From a checkpoint of a small mixture-of-experts model trained on Wikipedia.
Size: 14 layers, width 640, vocabulary 8192, 182M parameters.
Experts: 80 ReGLU neurons an expert, 4 picks a token, a sigmoid router.
Training: a variant of SOAP for the experts, 669M tokens, 5106 steps.
Below are experts of layer 11 (counted from 0) of a mixture-of-experts language model. Rows are named router (the router's row for the expert), gate (a neuron's input weights, with its number), up (a neuron's input weights, with its number), down (a neuron's output weights, with its number) and show model dimensions 256-319. Each number is 500 + 25 x the weight over its row's rms, rounded and kept within 0 to 999. Numbers have three digits each.
After each expert's rows: "comes before" lists some tokens at least twice as common just after its tokens as in all text; "comes after" lists some tokens at least twice as common just before its tokens as in all text. This comes from a sample of Wikipedia text that the model never trained on. Tokens count by the router's weight.

# expert 28
router:477491465497498518503535482471487488542463532489537519475526461495490499513502483495465524491531508528516490469510462531501456509534504528472520532504490457508526511471501516467464485527480539
gate0:479515448531518490471522490524528492499497509515489487484488498526470499533541526543487514470504495508498479487503487546518453473497528506483515571486532452539492475482503507470493531533485465
up0:503499482439481468456469518507475556495531495536544505456508544506498533467478479534545483526449525494519517503551505514523502477525525511490532493525474466499503497521457515523503499521494512
down0:482505461494496496514506435498497489504483549514475514486434506462488504500522515528492484512510417516474519529504481543487490497456497539476476503499511510503509486518501486510519501526516480
gate1:511497478511493496519497506495479457478474474495461471472545477495492508496553487535524491538522530486469492506511474473504496528506484491485490458488513448526524477486505490482494474476494511
up1:497522497476486558524515468464472504542490542470552440538498509484516504495497513474452511504515529526553527546472527474521521527516497452464471522511500500515487525471482524528534498445486505
down1:482516502491506503540492532505485503552489509472491511501461495512514525457513495539493506465502514485498499495520483523479447514475476528531499513519516538537445496520520455528497485458524492
gate2:483503494549540503447484499495490477499501474533501508518541466515504517514493489507461502476539508531500493521584565559542498487506485463519541492503527483542547524498510533493526488521529518
up2:583494526481488525515552531550467454482566497495525495515504491473508471482448485493492480492496514477495465508519524470478491485455518500526462492516524478467533504534475487509522457454482480
down2:510507497463537508569519488509494493513509519473460527514491474536519485494513485497481513513477495472480496468507481506520444516481490512556499530478496527511517470483515484436500465514468473
gate3:477534521530490459538478497494500526514514526491515527497507488493526522509527497479487546552523538487531522504491474522531454474471549485506522528507566511474536477481497540445526561532515488
up3:517505525477509507500502521433561485506571484466471495460476482455538492513479485504541479508489491523485513498514506500479510495553518496508507446511518514519492472512507500480523481484487506
down3:502466497544484522486505487517488508507521536499502507471491449505567520509543471518520519459515474484547487485516502431542516472535496510504515484496519522533513510502517517509515502493521491
gate4:512512470558490506481521463497492513478530491544523487504473541502493488483511529521453460468472527517492514460518441484537490500519470503464488508494527522481528488488485506493521494489500470
up4:512521488492496476500474523473496514502475507482511464466494505502486504530471480467494472500496485535459469481447480545500509504551475493492469466492559503468493529480525486507525511519482525
down4:496525500430515503484463442510491533533520527508473504478457482505523465508506496491519510504506479526474497485468534467484509489534522505495474460508516514499500520473507454511472493483468531
gate5:504471488519535523513513474486500497513464502510506551496510539519488508524487529486439484513548499507519497519510496462497477513542508506506464505478490460468504520436516531516471487495507498
up5:523510500468484498496517467479482506525482497505485496497449512501488494500525506451469495536506459495521474489537511507479524497488512521499487495464523478505530496481543502492493508510569504
down5:478427472516506460495463505507478530502518510444522499491480529496503517424471493488498506521511478463473474526475508536537492501511510543472525481516488516498522479494482496471499453481495536
gate6:451509546502487532477483485505519497509494557501510467468538491523504473514489482496508492548535504523499527466490500536522489493548496486510469524487466491508482485466520543488510477512478536
up6:502440501494484481477485524441508480530479528516493502469468545459500491537482476469509534494440476500500507522520524506524479505518447488474513551522522498509542508501521480509493523504509485
down6:453491468538515498529522503503523488503493542537479456510502509503503496489536495476508522479497511484486488478570459499477473516493497509475481477471533522499490471506501466493535492557507507
gate7:478488485505476531455484498504514505522471487508521490499476499513483511481492517499493501544500504536480470521520534481492488450529467468447494502472466465499482512474478529502499512491539485
up7:532552472482509504486495523510474478489481501487488505498477466502507437503514502533489484510469504521491535525504458521490515475492482498513503493467499491523500506494506450476467513500505453
down7:531505488500517476475517482534531494500469455507498491512503461466496519518478528515451537489565506488462523473551508545519493505517526506476531480518482535562490510481526494499497511525494492
gate8:458541539498472508487504509504509520482484481492540496505495495477475526503477474490483512503507503466495505475511514464531475537534526502425503483454490492528503519478492492503446479525481504
up8:562499470445481449533527502468495497515488493488502501502475491509490474488511540519516519460460484499517515551520518503468520469510530499536506520478493504518496473491493478517502484458499489
down8:491461471437480490506494524468481455523522548541493522561483509514520475548495524448473504502483491529463484495508527520509529477494457519500488488461505433494502488510491462491534526484533501
comes before: " |", " ", "|", "le", "les", " 3"
comes after: " |", "|", " ", ";", "0", " —"

# expert 44
router:528486495476522457468491541527485512474507490522509473492483486466506490513519486539498557485481494452491556465534457524487451543508535511468461483483510479484494489518463488499510517493537526
gate0:471462474486521480488501508448529541484466484502539500470476537485515485514495530445499546495540485502459516473502496494509477522503535507521559489474484475542467489484472474498517486463529482
up0:490489526484500528526472477471516507492503471504490524445500507501480517539478489498538495474523540491511481524505548530493509469455520465489483527499494505523486523477475530577482525494524503
down0:492488468485521520490502483473474535499511477514502514524526524486463476463484492493531493525500533510508473532500495482520524494520474461499466451477484523493508446487556545506491445493508483
gate1:489484493512467545509494461483487495539510484496511537495497508508501511509504529468505462474532498513503479503499504484527562490513489500519529512558491513557500478518555522507482508474420501
up1:475499507511463539511526466465505503516507472498467521498493528520485486493493502449499448513493530530532502503463536491489542460509471510509554514516502519559504483517526523486474469512501473
down1:495486499512502529456512446474509493523490498504492517548507527503470508519464506455530419493495513540491525520451520523515505499501499502474512484475489463569521507530482530485506505523482503
gate2:518485503527505509526472500500574493450521498476494494482501461506508517477487514550500512496475531488501491489540465494456529491487475493482503490493530498492527451507498550517512482487480497
up2:500532539499510442497470484458460472456480503541512473491544475495499529446509496515499479576510472443468508491544478501533498503533498532499478493496536464521496479518503503475518549509536504
down2:530510539492513510510456472502565474499523463492486532540520485481525502473470514499512500484528488530485488454532542555497546469495553473495494545524533520501483468501489496519471482529493563
gate3:490546483497507498533524482468533468452505487492521524466491487495534516452491510523501569502505492492521491486532472534505517500506478510500515468510475506483488478507554497513455465480488458
up3:529444521489547517476500494509509494580442519524495481555508481489502490501516512510506501526521484518488455520467548490496483545507529514465467495489504490489463522504512525482524476475483502
down3:444518520521513474485479523459483513513465477523537513472492476483487472508521569548473470492496478481495500498505517482519469530486536499472494535486492475505477505481467511489508546451448487
gate4:515479518481509519482504485530524488466477495502519525457510480502517507493524550531446470488483495466454571473503482517508468553515481536519521482494496495487520526500475502486510506503510510
up4:456547483503462533504506478470515492497508516474526496525504535518485455462470499476493420460499509473492512514459501512483536479459475521489539537554478486529505508497510475511475471497486483
down4:510517491465491491479481529544493490480511494499477479488515514460516473550533496524537547466475484480497513498544481482500520491517511525417489507491500511491531451507516499503495520526544477
gate5:524546466499546489508508530499501518509539525483502476490446500498520523543521476491478537492550507502483535484475488545503505508509492536491481527450454473487529505459481478522509486550507500
up5:505489464518454487495492484500518525476512480500497487456477454518509483484521522510499510469484506510501509526515488505510456522483493504468505492516462509490483486527451506531502465514483526
down5:478467460525523530493517527514509491522510535495524515529474533507487519485492521480483507476500484478531516495477512499521526494479494434536528488502483510491514512498525533453514551500504484
gate6:479483512481440493507474489475533489469485486491482506503473458480471478496502524516514485472533457513531496508483485482487545531503550505497547561492496522493517535513516498526496490542481494
up6:488509509489481483493521496534480515498539492491476480486483501492469546492492477505480512468488515516499481494534484468469487480516516507503462463524510468522475456520481528496557485528542517
down6:505530458515494475479512541516458473505512527488487475532506520525511476539493511522518531485483480497488522544515460478465519524533460515497481493479479445465460488467556513480539477515529506
gate7:512489548484481515494488501515493516478459527486540504509502479484471503481551522462509507532472506469539528521511480488530524497515511522488456497478511497518553508466502447474506505485514531
up7:506514504517556557517495537500481535533511511510471487503485556535517502476471489500515481530552516485499479463531505466502509459531483450517502497465509543451518460508498532470459485515488489
down7:522556480456503525532478491493478504526482484526481493458455497531527507483513491510545487548484536465444509495472486543515526445525486485569478525512472479493480503488501495496475480494505513
gate8:486497544450528514468533475511466523498487474502511507471476499436506483457473525474495499523561497455514498506495491453483520507533546492501518517529526507461493508479529536492470506557483504
up8:458447493494517549514536492487514513488545533477479504528537518455471491505467496498498529515524426505539477498480479531493467458512517478506504468554466499522530494477489492504481507504513471
down8:541469512538461508500412525488475510500494486534521482515477474492521510508535488531512465539490501472486466500481510577536507531459522510478485490543494477478498508559536532503493547496490492
comes before: ")", "),", ").", ");", "–", "):"
comes after: " (", "(", "19", "born", "–", "18"

# expert 30
router:458539476474497508452534494453513480527495498472510509486508498501481519439499476434446465510526458488532513512473507482498507466541531510512511503494483502524550478465459517491494470498511531
gate0:496473502508490525508563503488501505498519525549508486543495508527538519535504524505498479511541531523525499505466510474489452534506521486538521534522512473544479486449519524510516466523534467
up0:505490502492510500502475465516479482494530435475504483503468465458549512494534460477490501489510518501530527539476483486537484487515511473511491497495566517519515517520510496494494479502504457
down0:460501535507488491503486499516492474483497444515539522445551463503489531520580453544486501495500499501454501475535487492486540522490542491532512534479500494500519472531518529501504482522495464
gate1:488512455470497459452478505487485519466489521494476513493528498496487489509479454511486517513469468514541482485467501489552555489508511515519528527490450457505542530467501453523511485510504457
up1:506500511490472528514502460512478493516554521532451555504486480481481471484504491504451521495517508551527537492477538527488537474503509508515498452498503492497486511529503567515507513534485526
down1:515485517515522543524449478463489463496457506535504469504475490521512490470490530521465487528467505504520466475537492517508478492519494514481558531491472496499513529466490528499529528471520488
gate2:512465478503520507476521448461512483501493522529481500521459469487481526496483458540504513540503479490506446495482496512483516492495523471491518491471511510447489432489474501485499529576473489
up2:474475484492478517453477495448509465531488518530513486513489526503511464460509491496523526530513497490520514510512462530530462443460507569513490495495509492511486507487501502477520499511518523
down2:488492535453501501523445503488464453498543509499518498478493531513521482508488514458474458531527481522501519491444508552504535511488505471507453499515498537512507497491510515501518522474505482
gate3:531521526495503514508524496511492482498491539457492475498509487512483506524511454505499484537512479491468550512499514498530509480483516479511550494529494493505491490497504491460572513542518529
up3:505541505540493483532506540450510487478516538494471483482497514476487512508500501455519476509491499495496490524476512530512529519488501522506508518534504486489527481462507494510525494528532490
down3:503491496490470500489497459513490498493497525480490490499522507491490503478490540559486502491509499540493472458534462500514522490489492501511488500503497473525497518505538535456512512498501498
gate4:547504547526509520491496518463524492507484488525546487520470489458480487493513461510483505488440511532477506511528488471516496466551486523502501503526488510480489496494432491529536425481479449
up4:548469459483524488517444513505474485487506509472514475567494503485489474503533527508483481496517504514490497501506493535481523511511516538501496522502520508502512503529489467541511482530480552
down4:497488509517490508477510525469490506487504483508464501518498502508481499504491524474498494490485550547500531524519537447512520491477459517516522512493489493477455526505513509488578490510548504
gate5:509532509463550515466513494469516538507515502481519511510505544513512525441507545472504478539498520456482451487495514476520490541510509470517526445478522518494472472499502504509548529502502472
up5:539482523527478516512427533494498458478506501497532480547520420480498510520498541520525489482499508516490505515516487522526487507459509491514539511467502529520496469491520508509506503491477490
down5:517488490492522503490474505507475495485481528563508508523483487481542506515526484480488505511524459487467526524514533515461524529482476456498499504530522478529482489497534503533489488459508569
gate6:524536499495503534514501477505511490540499484550550511464480498447479534484488521508507495549473461473526522458530446496505526513455487489512476503503493507469483454485521492543521483528473475
up6:514520494522503551525509486518506497485514515487551486474476493470437526521487508484499530497456476477536478478522529439510498489515519477559497472490492503487522469513493521465532516499484517
down6:506471518509502506499482522522525504488487487470514523529498486525451458531545525461477493531461480496488524479483525481525465479538509486484520456509486536468480499499517525469444478467512476
gate7:499528496480464497510465524472501550490510510500501508462492510519524494507469471530445491521488517480520516478488514512520526496559465507529480510522478499524538530498490512490523460520516519
up7:544482523547462536541481499503520490497535502519507493484470508531526504513478489477534477488550499473530508521540459508506544510523506505531492501520450526468527511493529478509457563490482499
down7:540496565530478495504512484540486509427499514501494531514504469522504478478488494505512478473486510503488531493509480526502484502505506501543525472488502469484530497487456480537507525494507517
gate8:498502503496508505472538483488487500486532555554457533523514455539506495486554524530518468513497473499534516502474503504511475521512478475502527509485460498485481510501499496499541510525502502
up8:467508554490534540529468541506514508508492467474498499501490512512538517511533479504498502513449503508530470508491551506496540529502468474489526491519467512479516517502496521468451455533527496
down8:491481489499533489462539472497512482512477506533523493502517536486561525483469466515488490549490516466502499472475497516507474516520545502467485508515500515519448440503524503480505510605525468
comes before: "\n", "-", " The", "==", "The", " He"
comes after: ".", "\n", "==", " =", " ==", ")"

# expert 35
router:479496497478483488499513527473508500511493535516538506496511443474475521527514517500438511470536505481498511451539469453473482538551477524509515513549547490498508473501493452528467501488490549
gate0:484472538462464498467501501474474490521487490496468527476491486519495541531508479488438542499472518462464527460543471510493513544524475520491494486508529440538476490506502508550531522549538509
up0:521464553485502522518498472508494506547508505488518483517462505508508521497502492502497510487453538457503514512500481510480510510471543532495521461482502467515503504478536502495512520480469516
down0:474528512550527502489537463505509462481516496465508524525497490524478490493499528503477482478489410501506525478481514504478494449512525490527487545534463518482500526488503516501527513483510473
gate1:551461488520494486484508476494496545487494512490488512478495455479516510455529478499513504517478490505511532500521512530508470488518494512535512544488564478466517469520519487473499427517523507
up1:491487515489463465534493522440514482501453489504512487508530543444533494520517521519545509490474466505498533505506546491450500488533522533500469500496504490478465529467485555503442507494453468
down1:482524459516497494523509495544564473488509482499513506504521516479519485502480492461517498476538478511522504535483490464502473519477511454489498474495486492566447504483496549537500488503485466
gate2:496491532476481503474482485489533489496518470514413503482499473495554479518477499494471584531507498467523514440535493506522514493463484515488532485518532515465493500517506447466551521481469509
up2:515495540484454514515534530543513519481483481459499458484506497472467499495459508513538460494438488542547473515509474453506430488541457501446464529522511471509504491484502534527481528454523482
down2:485512521559497500480478492470465437528478475477505473497480500526526519513523491457480507514485461476495494504492509502525510487481501515528448497481484469504522499472477473516510471500514478
gate3:502531529476510489498493527501528524505485519501546518520496451503514505480489465534478520560502499525513508423559515476501491492518526471492501536509500484514511512478535481531541490530488468
up3:506514503551500521481470483474527482487473485499519472463459541512454499516497484514513474509501528484507480493516494491523498474524488455535539493492533524557514514492504490510510517556529488
down3:513485493491532489479488480459511481469521495471517502458496473530513489534505456531497503515494498480538511460469497531485483508511483548480541524544517524481544503512467529517479482463501524
gate4:465492502463528463504520510486494447485475486493522520504493491490543494480490491530461509508494546499519541497491501534499472521497456521480533523519544514488545472503507508550482454493561491
up4:482514476505525486496467498507477505487504484468536549497555497462516521489497533512498502474488550527492507494522458434501506461508512497483472479518497511462502498496503496530484533524505495
down4:490527558463532466524551467478526466506481457535480545468455514473494518514547487575488491482496559522489512505493458489539492500583483486477533468528506520486502504514480550484492442493475510
gate5:504499507471486455517512547511534475515514481552537510462533470500512459462504525513508490474542511507511459469510489484497497513490459483540491511528465474532482506494512505538480536505463548
up5:515490497518505537476489475499526491507490498516509507479470500518486466478466491490494491504482531522463497487484518513522538491519492516519524511577491484483471494518496528468539502496482496
down5:533507502504497448506506545509540495503491503524543512546513465523443512529485521480469484510505500522550470524473503505476493487494518510527512458499492488497476487490487524494472541484498517
gate6:483511541531451466511498471496493476475498524534526538525525565506491489505510508490520497524506457495566476490506505468481515521525483493520501478509530494476509476493531502503529539555472487
up6:477502443494531532479530497496465518471492529493503513501524536491546496534513501477541423484508489544484497482540514471488489497483491498514545518484515489553486526500516490491448506513452519
down6:512526460460503477496554499493515447490534488472503481525495530532473502492461487531510466570489539484508484506513489477468461527507515526499519505492486493485517506497501486526533499466455507
gate7:508492509499489491465516508469514512532456464513497498490457470495514528517511504475531509518477455530503480456493511488556501529522479507505529527497543502514519480485508523465480499522507484
up7:474516492493476499490515487449504490489492480513558491504498457525498481488499447500518541520496478508512534428468491512461510529474501523505454513558499497506518480491451494482477461533546501
down7:534520504493498473477523506486532549469501507480521529484526474517516521529513483527512501500541456472523519500466498518464535507498519489515500498509508515502506464501493478500507535468517491
gate8:519495533443492507496518521485519472512499498479521494494482486576509498472446483507469559507474476498487516446514523516496523507514501510498500518509490510509511484527517509524518500532522499
up8:544505556471482455483469484515498502494524465519474492529507471469486522493517522510488520517499475519527506525480512548484474501515489481513440529502453478423490522508485475483500505490442480
down8:481448466503481472493491452507516518524498531484469467505544475500470445531487510541503491505483521451518466509532487490509516480524497521514463499492522510541463495465495493515500477508514490
comes before: " |", " ", ".", ",", " and", " in"
comes after: " |", " ", "|", " United", " —", " be"

# expert 59
router:531469488479489481513485520486490514519489506515452500504505537543501469461482533480497542503521496538504482510544514466482524531522484490481517474535528451507487512510503486492519508534478526
gate0:502471545513527487475502482511465514455486499442498475534522478547544483515526507524505510517495529510506489523476477480507488549511494528500466492506489519487505481494513519511519515527446505
up0:522489452505474517492492497496516493512470523478495531425527522468527467487474479503449516491474507512542507542503498528534506496488512505501458466492553461500479484519508506495519538450524512
down0:501468523481485493525507501504505499530524494521519507486513483539509518465487490510526522495525499525527528497530491483506500491499489490545472517472494530496519473495482509497489470522526496
gate1:491512486493486462476456524498481508462491494538451513519507504493496467473512521507461517511515455482486501474483486500510504475494528509519559523480458526487488490506555493506510502499456537
up1:487435512466463483548551516529460549487498515529483502479474499472513538469473515522481545530530482510491501483474462454520473518529459472521501506513452473448543487512502484481514515515497503
down1:534469481489542501551459525529492437518556523502523439488487487493512518477481488535479438482510498537498526464505504495469526466505514519549577520509456485503497451451482493480490542514542529
gate2:521520513511509531494457550498474516537485481499521548489507448498478522481545531510502483507513490560523510503534485483505531542496476494504489480492463513501493498505517530521494503504467536
up2:506479534522483495479463506524527451482475496477500517505493488498565493501509503555478519455514513476503525478478491471506518483475480521464491466451485526464539443510502462500534522513442480
down2:506504507532495457527474512480513493537511514494477494451491524501503495506517483536522494493506539481472494500511496456515514472514533438507490549461514462494493453485535522473493463508489461
gate3:514523471492549472473491509502457515480450474511457497487499515499493506446463473553513483593489495480482493512539535515487471532522449515475541492516500470487494460484493478517501476472529486
up3:512500488465457500509468540490464539463453507504464509524503474520518466493488495519511481486464522521499498488510476533525510520482496538442462472485503477496503512466467520492507550507449487
down3:433478532568506511470486476499478498527544497446529504499471545459501484520507518466495506507449512483549484513531490497507486448491510496501524487513486547496528477498502510517504536509494504
gate4:502500515494523470533479501524496504452513482511486528511469527489578500463514503509530540498507434478481467472488512523517500553502498484476525493508512474470520499477516522522511485488497490
up4:498473468520485518449507490489502479468491493475478495522513504493506517466460495471498495462492534439509473511460461458529501455504470500473502497506484520519529482521516499482476480487553470
down4:498518486509517487497479519528454496487538458513456525505508507494488479524500473555520519535503479506490505455545496470502527519508475488495503481489497475504513469497442495484489556522522518
gate5:519515532516509515541500523556486527502472519507483464521489489506512486484499524503505534496448497477437490494470508515491508524489545482478458496503520505510531485482498486520515516490477482
up5:466499508489513522460482492502482494529462514497469478507471491555527530514534512540461496474501467522514506527485501503506482490506491504549465541460499503520507493469514528486502493465504506
down5:546481486504495492478493510444524499535470463509505479514452509529524485507502525495490532513489491496509524503477468482509507471487450509524493498457483468483531554528486537499522550504493486
gate6:480455485514520474520491456472481485492515511525458542517534489522451509467486503525535556543456526544504467481519473518476530559480497453504504448472493480518468487549488506520516553475491490
up6:499510523508553508489502516478488532506456514479519487482484475451521540544510514514488491535510481471539534506456545456499476520495496493448482510463450503513516536520500499511482496470553504
down6:478504450493495503510550479483494510504503524480417531547531506529495554487473476475483488529478549446474471486538496530534462511508453503512437520491513543452494465509460476532506540456557521
gate7:526520457524500497529519497507480537458474478504478475515515506520469490469516515501528525501489476513523479435492508539486498501523542494523487543495531470486497484494534498467518560512458457
up7:515480508481507502504474482491504490478480513507493479500490486505518474531543483486546505449495505522487468488479497492540455491512512480518503480493517527503505527506469495526504478540461498
down7:499519522525498540480513524522504492521466501517532523479522477499529497482489497546496514480498488503472502496476504502493470499524555521520501533461474533480503470497534512521471466525499480
gate8:509485515517514538474485437480504506483503459498498515488489514510522496493523470504480464489511517571517524537506481504521507520481499504489512531533536482466435466490501477488491503530504477
up8:546477493553527511490494478448492507473546475457503538522525519513457479475509487485510505549486513512534505508503447483504526464532491496520527504520553501468496499529531474521532483517509502
down8:522450464509480502531519561511499502518509463510521496499518513494507498516503500452557461505537496515496485491517478498487520483477461528514499481490527484519480538485503531510506565497535479
comes before: " |", "–", " 0", ";", "0", "1"
comes after: " |", " 0", " 1", ";", " 2", " 3"

# expert 8
router:492511466505493458520528507503525539527515521467524494512475522474459519501499511493463507484543462519474514467472493473497492505470490475489506498521537463545535502496490522539546463486491472
gate0:488525471519491555497500482527499532458522484480476499524453493488503501495497497518491543502495475476482530479480483495473502499533550526447509508543453525532447496517475497514521500518503502
up0:521490516540486518488504467516493514534548471461525510426514521480512507518517512507510514491511530489475477499502505545497457506488474486559511540488575521439521476508500511499543516517502513
down0:505534515507576502547443499556496499507522472513540477515516527512521491521522480488493524539501518500511487496505500527484502452499479509531511482500519495499541522488463493457494522486507495
gate1:503515482474514490455499522498503520436496508472479481532455501506488504503509514534510551481538529481521493540557480528482479491497506491547464464498481505520529467468480460530510502533477439
up1:493524462492506499494478524494498511506527471501489503451474498495501503513513514509525497466459500518520532520536491518515482539503528480472461487512506504503492533538523521478485518510486492
down1:470477534501510477486466473498499526489497494492533509505517530547519518522535495514533482479541456458514439520468521463495476509505516509499494513492463533482546510492512524476506461494498529
gate2:518478520493507502541450505475526490505531495487506545542483491498464506500497519499464477517474470484453463471542470482491476532456455528514534509470519470535504494500500529555486523462512490
up2:493489491503510542548496453504528487478478471499508490468557476466482506487539513506485539508521507501469482480509457529502509488515498475536518536489535470496521463510505489505496458511457503
down2:469522492509471473536475470520511476498515513512519498492520482470499458488508487505481524464512487462503485464541507496522501482462497497509471511499501426490543450481493493491489449460489514
gate3:487477465519545509532480516482489505479497523514539533509505492479504492468539537527507516534533509526455467478450500446525480492501523488506528524526518490512489500461488524514529513493495493
up3:515516526495478519463547476516487478487581513509490541539515528481498537562419491501518537479501505538492514476489486492477493528482527460524471446487488517479502502532518538521489464502520518
down3:548469505482491462505492462535492461503489497480530498490516510494514500503466491498464487481496472486490477561517449531516488488489505484507501493497490475510496472503475507470465498482449528
gate4:494529477535512493567512531495450476498516510502472498489476523460492491546493492507510526519495505506491480446496443496512488511491479520465521523480536519539473499493481524481513505492482508
up4:496468508473473507520532511516522494554492555451484497549463537471473521502491477488485468503526511526472449474520508500507487501484484540549511505533522531484499460498495491494487508498514524
down4:512514546524466488496482526491492488502546504467475511528539543467526474521513539501499517475533487500508525490450516484513478533506503496498488501497498472551520475485517537499523523497506462
gate5:476509508469523526462527488506485527533510523472522510477516463491475540520458491496518518489507493565496501491499488504485457552487520488526443464505487517502577478488580470517506487488465487
up5:539533482500508543511445487477473507481501462502478504487488491494538529484544508502492494549493495490543496525478460516540497466496436510463542508545532475476427482510474496507491510507504519
down5:574538454511503523550495490470499532468489462509494486513560521511486529511474490516527542534518518470529476496490507496530490487507479509534494506503497516440461524515452494525489481499498502
gate6:480467512483481479495537495487492504476514541465514482488499502497554528483520521507491474493523543483494493506483544452534536517483513513461481490539516516534474510500549532526543493491502475
up6:514449494502494507490499484508495466536510529494514482482500518495486561522498492498461544489515501486543441489497495478531513504479494497573494493523483497488529552521505512513448467528520470
down6:484492498522523482463508466521514476508486475473512488501494517532518508474536478530501501462491505525502476493488518529523504542484488537528538507490506451456496461520473456479543485507498525
gate7:498476477510465499494542479498504527479499495495476516502486489512501509521510522492480505505531508509443461461461491509473473490472512497516492497483505513526477515487454446513495471535532502
up7:485502472451511476495498497567475467504514496464439499531481510513491546515480467481483498501514496475521521508442522479524516528536486501523479476491525517506517526462481500563473519464499511
down7:480475501441519562518510528473484505502530538508493529503519509455530498432514490498502526539508497524541488515540513533507495517489504493515488507496498522536496501501486474489491521565504452
gate8:499508425474462501515525483527480494469494499529436486489551502473471527512462488536458518508485496483489460516476493498504490525533451557536475476511542473521497528481507499523490514508485490
up8:492526489520491457509483483488519553499546474468511499528459543526456490525496491521546465512442521530481501511541513503524538504478516539478535477494491503462471501509491486489475528455510459
down8:460531472513548550494493500503488507505483494453482496513494479483495514537524484502463496500495505468520499511513482505522491536489494488500512519535472466457511504520505469482485515517469489
comes before: " |", ",", "–", ")", ":", "″"
comes after: "|", "–", " in", " (", ":", "19"

# expert 12
router:484533507482490492454505484550519530501547517476502531470492536484511490497479526517520488503483467528479551523528484486543482492480503522476478523514448489539479538489513468507466551497500510
gate0:496501484463503494431484476482495504473509515521518529505516521496507500465497532506512470483487502475501503514503475526514442456518496448521500485446494451482504505493485451516494498527492503
up0:562514495505461515474520477483474549537553544491480504477479497515480480527551538451478504490528477522491510510458510484463485495471493482481510492534493466496498506493469485480511494508470488
down0:456488489516515484496480512510518516505504475512530503482478498512485461522536509529492504450546477495485488515483493459480487496520528482543523560503465528517508490522526540537477519493484503
gate1:488534457455520480516518540493513516518472538530462481485492468492513497499561488473510518530540440510491538454516476512543450523510485500513501463521533465545499484520497493505512541517468470
up1:507497453508535511538524481516491483502522492467491532572498492469532500514495468500476456470509510506504511463479539512502522529490515498532497504503513501500511508530500479506512467515495504
down1:496499533512498478495489506550535536442524492517507486499444503562471433538472506480491496505520494521492460546485478530466519498518510523475479514512441501556489509476467486537494529546510510
gate2:491510527495470488521512532519530506498535484496493530486474516485468519469473457504514491509500513545474498443487523524499534476472513510500463478465513495524482486500514481499468505510464507
up2:516543456520481530510546536501511513520554509529464491497474531436547496468460488490495528507539534520512545486479502509490525533450524499516499469508485494524505516504512506508489450469457546
down2:475490483496524492475483461520517488479534457466431466445512482486533504529465478483501488517515483534468513508511538448522502516508477464554497510490516484530506498446484506526513480519512504
gate3:497492501514489509491549484476493468490522511540488555509502501496496518502509475567522494493508479487510514507502492457519489497481481519463475498492477498510496532522544412521477523531509502
up3:538511462477448474453474474484535491523519520497499538489456481475481463514501512476499484530513520522517477514515539468510543521521441500445495501552545517496502465509515495514511503479481519
down3:503523495489454477483469471450479529512493483478468489479527518482485484478473484532500473495506505475526516530473463458512441552519512520515510442465465504534496507512535520479492496492483482
gate4:522495556514478511517517497465517491514535514470467573524493518500526495508537533528506486516485500507497506488529460524502501521526508515506500451465495485533511515492468481489501474491547447
up4:496517479515514490467479502516496462513494521498478510509492505473528495473500500477520478533462458537521562473524473532490505516487553473513518488495495529489536522501473524537482495526489562
down4:500473499453514483497483481503469506497508506532484490492514480479510454533544546457514516479501526506589525534526500500522519488500496497488543548537515492490497503536489476499453513511505517
gate5:527458488510518469507447502478477527440476533480494501503489540495506494510541540501449501500453472502500517518464541499507518493489533486473477503462458494495506513493489487496500488495472519
up5:507473523502490496492555455510455522476482492436520490506486476516517519472499509502519509453553487526491499472519484515527454543487475495528509520509478525472514520492560522495446508483503466
down5:514508503535503559521513530532496491525448493525493498494506484498534468501496476498492447518517542479513523525482479537522533489549533466523498482507515477467511476539500519551546477515499516
gate6:491532490531459496470529451503441497513479496506508508483558500527511473481500496555474514550512469500482504454509485484520506544478512484535476474491487475513462529494492468538526516505517501
up6:545562500514463524498479510483449510544461510517507515515521501516479490494460535458494563525490491502466530454508482529511480540525498505449494511485477501535520513478524482489489486492478517
down6:529503460475504444493488498510508493515473518503485493507495454494546474539521519522549487505522498563540545518507499525459512510485523503510501548471484487472462510515527501543458480487479472
gate7:493572535500522512485508489457492477524519520511518537486469513520552508455515547503519502494490531481495517491535494467537455523539508503481497495473557481529502521481534525508499519534464474
up7:478495458518469533520505494540496485480466526538528494496484493497490484467449451503499535468522517475514499478500480508534463512570469507491455508542445478504486476523518452484518500506506486
down7:513465544500469472469493502517500490474504488522499472480550505491478504513505514477460487526499472523518520496475498500504477462483515507546505526492525492525496456484501545503535460470500485
gate8:491508524485512474492502500523538512492510473448491471473506518475544480526500502493565478524490495514493481493508501470497511513428495505506518456494516488501534529467511460466516521495466489
up8:518473492568545519523498451487534499499456528507510496494534476518487491486506499503462540502533486504463471521480482498505491495504476482517516495479537495477485468534474457494477477498488445
down8:539470523499509507510494503496466519509409481530454465598465472512483496517520489495504535490485529505439471504498483524517478467488479508555513464481499539484487495504501554496554500508514506
comes before: " |", "%", ";", "0", "/", "1"
comes after: " |", ".", ";", "|", " +", " 4"